config.yaml
n_layer: 13
d_model: 320
n_experts: 128
experts_per_token: 4
d_expert: 48
d_shared_expert: 0
activation: "swiglu"
moe_layers: [0, 1, 2, 3, 4, 5, 6, 7, 8, 9, 10, 11, 12]
router_score: "softmax"
normalize_top_k: false
routed_scale: 5.66
balance_loss: 0.00819
balance_bias: false
router_z_loss: 0.0001
init_std_router: 0.0082
lr_router: 0.0015
n_head: 2
n_kv_head: 1
head_dim: 64
vocab_size: 8192
norm: "rmsnorm"
norm_place: "pre"
norm_eps: 1e-06
positions: "rope"
rope_base: 100000.0
rope_fraction: 1.0
qk_norm: false
attn_scale: 0.125
tie_embeddings: true
parallel_block: false
init: "uniform"
init_std_qkv: 0.0207
init_std_o: 0.0
init_std_up: 0.0207
init_std_down: 0.0
init_mimetic: 0.7
optimizer: "soap_variant"
lr: 0.00275
beta1: 0.95
beta2: 0.99
weight_decay: 0.0
lr_head: 0.00632
grad_clip: 0.5
warmup_steps: 200
schedule: "wsd"
decay_fraction: 0.934
decay_shape: "linear"
final_lr_fraction: 0.0
batch_tokens: 65536
seq_len: 256
doc_mask: false
train_tokens: 425300000
steps: 6490
dataset: "wikipedia_en"
Below are experts of layer 6 (counted from 0) of a mixture-of-experts language model. Rows are named router (the router's row for the expert), gate (a neuron's input weights, with its number), up (a neuron's input weights, with its number) and show model dimensions 0-159. Each number is 128 + 24 x the weight over its row's rms, rounded and kept within 0 to 255. Numbers have three digits each.
After each expert's rows: a language model's description of what the expert responds to. This comes from a sample of Wikipedia text that the model never trained on.

# expert 54
router:109110095100119103164125139163148135121135113092129129131105141129132130123141110196176095107128141089102118128123118138125104182115121070128133171154149155095097145128115154157102109103095115138135107156159133114121134123154102125122112115084131187140149117098111068124147137091114123137116143113143162124128157139114097178131081145106137135177127138114153119090138126120117118050122117185124140108155135097114123124136141151134158093121134133172149083109137139147098119134137141
gate0:143160127088155155117080133144115138142121091129165114125158155118112115149131117135099119120119139112107116148154130147165130132110091124101160124140126095129107116119109104167141123124110093123091117142100128112150117112105139105117107126131113147169137148174115124109079106117148144134149105120136151149136134151170135164130100143127111154126117149141096159126157126169117124089136132125153149096130130107168127189094073119119152139095114122117106118166122119127091054121122127
up0:136173106115123133116138139108137128100148151106097082159116123127142144135111157149107157124181139136122156112098155147145142144124133139135144139131140144107129118112132142095149105136126146153170125129156130116106099117129144093144108153115153082150161136084157161136163079131117101115092143122151116102114127088122109107137118145091145147137110146122114114106110074153118096143096133109125117088147086131114127155145179097147096121171111119155115123135107075133145145161130100
Description: Pieces and endings of English and Scottish town, club and constituency names, such as Arsenal, Stoke City, Blackpool, Carlisle.

# expert 25
router:142094129120111177128125160155128152103110085106162106124167155170159145171159101163141129130123174117132133106126100115132128158141144083111119164139170148094124163094121147173130153099133160116136084148133136159147146095159146088110152111099139164130159161132134092165138104121100117129157068086148146105112170147144075152098106125133122148141152147149126116139092140116144139129118121152150136137169075113131139144120129146147140103120149142147108111114115105137151104146120146
gate0:124098142107126106152114107116144150086090125053150132090164119180149112108170086163139140099127103120122146121107101107170140112135142084155086142124139147097104115132093137147141121124144136092141081146150120138131153135134145112113134136111087121164149167131122062162121108141130121141107134117157128093102152145109120147121100126168126172138102148130107196133117135121138122157125147125123128121139141106133142133114080130157130082121109125127144135146117176136120107130128104
up0:134122109125101134121094106137107118149134115170108128189106111094114175142127108138119092132146179160136098128151081166117123165116134128085204135136105166171136155106113096125147131143077142138118125154133158155127100128136137125121113134157173133096147124106121129135132149142116101126124166140114128134108127094120103163137117175082142137138112145133167109089117104120124101105114114164096129103136115131140059113124118100130127133162139137132124123109158140165153118095153161
Description: Final word or piece completing a name or compound, like War in Second World War, River, Theatre, sitcom, kingdom, pipeline.

# expert 63
router:143091125102116142109148151134089147130121107081139098118158128127175185144146125177161115136133162115116129125129135140157093146132135083138143180130133152109093163117132154156121121084129128104133098112107109137127146094156177104103137140107150170119171158121122083148105115116095114113130078097107170096128170116156091122114093097124130117152126159163140117131073143129158145125117135157158133113159080101125133154136108135124151100131155120147120086109111116157137151159131144
gate0:114139159142150161116134122123138120126140099154130144090169109136090135130129145136109151149120131085094158095076143176145108148132133088105155122167130099137157215121111150150161096151123141113100127100108107155106136143128127152132127158109190095164137138116102096088116102125131106103173115158096142095109158145135125118146105110123171141136104112126183165132136144108135136163122098147148131084117121115125130094107111103139148132110147159157107090121116108145095117100152148
up0:136099091094089151107123138144110143137125097087108163181127123144139114140085171122173134116136140142131103179124081094083157169131158108140112148125127112109153117091139126100123110118137147107137155149142153168147096092115123123099113127135130129142148116113150147117151130097075126128091122133164117129071124076111120169148091129140094112099188142155121103131150117112144128102117093136175137103131094161107160141121102117095164093112097096127121095096116131128093132126159139
Description: Words and model numbers in cars, aircraft, engines and motorsport, such as engine, vehicle, GT3, airliner, cc, plus prepositions to and in.

# expert 39
router:157121137081117163142109143143149196133132092069148120099107133140149123113139119170153102136138135136153151137108149167139105160138140115114136196123139124116110148116106119135126130119143144139126088123093120128135173097133136098121133144094138150140178148123147095139141139132147133149101126087115179119117126128119074121146111115115166140126118164169145143137106154139178131139118133165177153156139103103133101174110133112138174119163141107165123122150145133155123101100123144
gate0:162120129109059087130141128131117161134111089131085127154103140129142147165140082123157095147138105137111109119148120125162111142126112132149140128131120144151110144109090143142116161106107149133093102148170128153118178137133131106121155107114123108133134142184158121160171135147144119169114113096150069105138091138213142109131131132098141128120124131080105146119137150131150144144162145136173159137121137162153119124138089113127123112131107124132135138096127103137156120172175153
up0:177097115155116128153152119108122115116128146111134135123103086134117141141118142146123131078120136128103133151103127092088122135123075134132150112121052111062167099159110112122112189152110135149139142114153115157125116091095126106140153129133135117146122108127192158169119103134128140140133166137141102117168130148139150128115135133079077137165147120117124103111149213101133151113072107120107121144140164090116101112135098095136114158117123112148125068120102125138090112126121154
Description: Letters inside dotted abbreviations like a.k.a., e.g., B.S., digits after decimal points, table pipes, and paragraph breaks after sentence ends.

# expert 22
router:125139125120130154150157148166109168135078113090137105110155148110131149113119095161151110132183138139137151115118134162143100166109100102136116169141147139100142112115108122160148095133092114124129124187105117114142148122157159094105129138111175172090167173099109096167134111127130081158130145118158166126119165145114084131128100125137147136176155159159150127108106106137148125105117109164148138099177119098149112172149097126158177099148151153169110092149112135138113130140143138
gate0:119107108157120171168115126102106109160105124116099105127164090144119109132104143138121135139142133073122107157119151130071128168106121088136129133166142094118122172117099085145151145118114142144167116117180121137151102143148131115113124116068132121135110104143153148119086120099127095144076111158144114131165122164152119126152119140129102104155165107111105138104157134129120128126095094133129127085108153132133135146114133126115119120159139119123098104147135179118166183156124125
up0:102055153146155096138136144081149135138154117123125144157141190093151132132140105147122104102122126166092152130112115123116122113118129115130150147123125080119097124096113116158115126082126129104088112111128138141127183094142111115122119144130110116131116125091150080141068141137116140130124136133142103108134147151127144104136151100134141173110095121117169151140154088097158184150145162134161117142131146128173154108090144141091130118144109120104141132124159119142153153129148151
Description: Biographical main verbs and subject pronouns, especially was right after birth–death dates, plus became, he, she, It.

# expert 40
router:141095118105118145151124132155138186102127099075127093105126129143169184146124096181172113125147142111142123124128103148136130160115104097158136188134145158107125138126096131139114124123117150125126094164113124110127137094166155107088131150110133162145176158101114115171091097134104132116137116101126155117109161143125085123083090106115113130169137168135138113128107134130172142110116132165150129111163083097142138166145122125142171096156130098169118105121118148152119139129126141
gate0:111114120118116125110148143073136153113109105141092115104159133121160140161102140126119119124118118133106140128112124144082116145156128131141108128126088079089163164163110095133102138106127149106127113154116154109167123105133125132106119136112090135090121121112155105118138073089172153134094176087136136120153100115126089126074131138140161146122094155095149106184122125156101121163101099117111113118102117148094149112061134111105126110120118155181128111111092135118131084156127131
up0:153135157121101133144113138147136152150127096165127102123147147114118104095152101135064095124117122151135150168151177119150152109117158097096165161095144154116075131118080149148144129158127115179073139125117163167139089113121152116123164113149150151106135115129135104126123112168091160142107106120117109117163120154150098141171124146091137174122124146130121167138115137105156113150097153137136119131123173147137155066169140149155138140146137151115151144115120118126091176113160098
Description: Plural or verb -s endings (demands, buys), modal verbs like can, should, must, and pipe separators in results tables.

# expert 60
router:161127135102121161143139134148129163133101109086125117095142149141173161135143087171149113127168181124135121126125144151130107150103101097156137171141139167112120150128076118156129147118117155094124095146122119116144136108152143106083133149093133174115168167090095115141108088126126122140123119092159173121094143124103097130100100119115130138153116180145147107136113134133136105117090123164167137099163087100160128162127121129129164101149120088174110117112131146155148141143132156
gate0:154140097124120117116147128129126146156178147092106138077101098152143139138150146135161112100135154142123136112126130171146109128107142082156106146127147148111092121103159136185125124143153128067128130112147130117089054097155150155160143156101167124133106132126150116158127137068129113128137143130126144133099151124122124153117105115172198134118159098146167110127086113145098124149181146153109139137126143122097084159124136101134156158139134128145146111098094104174171154129141163
up0:105107177107130065141131159164162144145117089119143109121131141163139164104087126141132113124103141143139098134170161157166138125117103127147146126092121098158078133128111139158169118130114107172100118103176138112112135173145122130145129132123126091082120106104107153140133089146143145140122121132148113096119135169129130139140100119139133174113094108111135179111158109189136114133149110110106091136130134141149088183134129131134118179104116160098165142121078088141115126116139087
Description: En dashes joining date ranges, and narrative adverbs or auxiliaries like would, eventually, further, until, often after month names.

# expert 30
router:129121111101117145168156164145127183123149109102125115131154133107157185130165105175144130098151143150117131138133116178120128181125135084136151158151116152110109138107097145145114127122119140117148099137161149117138121095156130094091131155118142171143163138130105084140134131137126109137133127098177168099123157143153072149140100098135132141143145145089129135132080099134144125144162143172137161102155130114151117142123104123159148082141157132152101112127128115185145105136150141
gate0:142122114146102117141095123132130114073141119109121139110136122114130123134129109127097090088136106104165122148139133109130111128118142067086130147121094158115119134070130119087101102107105125135104110156143132105140133134132128092096096166140149166161166116131135124096131126148125157128097112129131116114147128123174156141174131108092120107179146098152095122123124154100120159137146147151135116159177106131109092157163076122158133146132131128125159130108187137152115115147167081
up0:119088130145131134135097118116133079070156146106105142111131119112107125152155134121087104097141130108146141109134143096097127097148161123085128128130097146127111084076118113068124114131106154129066106150124143102152144126095121135094118138153163153135163103140111129098108127148139154121100131081145124139126104118153160128164148135074128109144142117144100126127142156114118150124139146123157125151156128135092089166128084128169126107128107122139113122136187146142139110130150092
Description: Romanized Japanese words and names, Japanese or Korean script bytes, and macron vowels, such as Shōnen, Shinsho, ō.

# expert 1
router:144108129079106146145126151143120162135129097091127131114140148119154185145137087174138093137164133156133149124123114140148113166125106090153139184136133151090117165109119125161116128131113157110111107159110131140122177087163132107084150144101139186131165167105106098146102129113127107125117115106145165111112154135120079145107099100126126124169153170119144102122121140133157123083113130175161148119165118100145143155136103108137158099154142105183106096120145151145135142147139162
gate0:130139129116112143169134086124124143140152113121149105099146118165144149108114086154124119098115148136132134129111142148156092159142139115154148145134143149106148133112124136174145146112106149158176092148104103114097067116162138107134129131146099158130154112141125145152129085096110123124116140077124186119114113116139112154074091127073138158132142092107108106113128100108139109119102189139140107129151115121135143120167121126118133149067131085148147115148118114141113141097137145
up0:145128120120136144111144133132110105096087081123166151091141119150156134139121090133114130118165167116099107093149114123055099114149122136160104126118169089158151124122094160106187105180143141095142120156108158142147100147131148154134142113117129141082123131125121101116076150116146125118098158096069148127100134081104134145141123145179129139105092113112143146148119138121143130121184083136158141136123108092118102097095140154162103121120104121111109152118094177148107120109096114
Description: Numbers, digit pieces and pipes inside table rows, mostly population, football-squad or chart tables, such as 315, 20,846, 47.

# expert 46
router:110124092117112134162107144116122161106125094125149118128139145160162135137146127182174078133117134145158122130137132167109099160140133090125177190134119142079131140110116158168163108163111175141155079136173142137093122126162141106102144154117162149127168133111101095128129125128115129134111135094165149093104151103124080146091097111119133086184118159120138136134129110130156090101161172181149162101160102094132161159097116130115134117100137122159149115093140099146151135123136179
gate0:122180162152129166139124139129100113124092109143120131149093143141156127127102130122166103155072125115109111134156142117092148154123089130120103125127119109138109090109152130140107159110167155144128147120162125097146141096117174084140120145120152153122143104146157121078146148137105106108145161082128102076145129156145099128106124107145114087121135115128184097124119135153135148092131129137140122107139117128136085162085129118085110128110136140146140092139139143093146113125097141
up0:120189147123093140155178117145147155160161141103168163162135146139102112151147107112121099135148136151135171123179180137127103134126128146115162109109101152145108125146143112125161165152153138118138141136141104095102155157100143132134107157096176140090129139119115111093157110127097120109129139091121155116097143134118099193126118103112110082122159174115158093093114127124114122124127173079154117144097131121132142075096126101109129118123140162115093106117123091174065116135107121
Description: Word pieces inside Spanish, Portuguese, Dutch and other foreign names, mostly mid-word, such as Ju-ven-il, Independ-ient-e, Gu-errero.

# expert 10
router:142119103098117130148129136130123154129098088115138115110147109147144168126147086179156107146147158144130141118117110147141111173115113098154132184144128161096089133105089130140126144127132144110136113130105139138128150087164134105095160140092152197106177161120100104146118131123117106128141105097137166108120161149144077113117107092113112101185149159142142118151100144124173133115126124162154161122154110071150163134109103119145155100155143101181107116096136137154134147150120151
gate0:140093109085122164143119135099094123096102122149102080152149103138126117130188088166120118133142119084082122134094132143148105142116161135113138159133184106125121135099113132135117079160120140149120100110133175137104163152157175131112101149136128194172161121101094134122113139121104099170111117139144125098113135181140105154114102158112158081145100129109109173146082140131134094078118130162135142145124129109142105178085093154108155132165136100106152095146155150121088158115139123
up0:090157121135098112141109126127166143163164135063146137147095182092154145089093124138135133054103132153123091153136134106142168112139161123132092137111098126142137123106136155113108155135095083147140135124130115125107083077121132152151178145113134128132132135090153124111108110132138127097102110126128121135117145098115117115118084180121097158122128122145148100064144114177100113099126159123088101158153156137149147115184188160137153105110140120144104121114140082151170110078111127
Description: Continuation pieces inside names and numbers, table cells after pipes, and adjectives like Western, Eastern, large, all, e.g. Awk-ward, Emer-ald.

# expert 62
router:126128120094126149164106124153155158107114095140165120068127137117138143116157126169157116121134145123120132152107133150134103176112131091131136166140167141112116136121097111144121131169109118127119101127142151132133144082177163127084131153077115182138167175102135120151128136096096146127088121112161127112087159149134090190115108130103136131146146157106165157129135123114160115091122101178168157096138116079160158141129135150145169114122116137153135124110107105145120143132135158
gate0:103143120110134116085135109139137116118165123126158131102136074131147118100157116140094114127123140135157109152089163106103143131149175123128098127106177104132160163151115110098100152153128107154139123105176077092165136058158105111124101122131108116121135123129147132143130108095163185110099145088098117126114118138088137128163092128159121078091145142122118165095131134124174127134142104134147144124127157094124160118129148147178164106146132125110182144168107114106119140149166129
up0:107074134125115159101139110138140150146095161105164133110133084092128130095123101132121136133111147110175140130094152116143103153111149123141131160164148114127136092186152127140110145128134122131126148103159131112129139134101121149156128128108147143115112135109122156131097085134136152110108175116128145110100143149085130131116099109143131112117160138086135155138133130129090107123068102087177151070119151140159163158082120146147132095088118142150178131118108098111091092117138121
Description: Word-internal syllable fragments, often in British or Irish place names and compounds, such as ever|las|ting, Rec|las|sified, mat|hem|atician.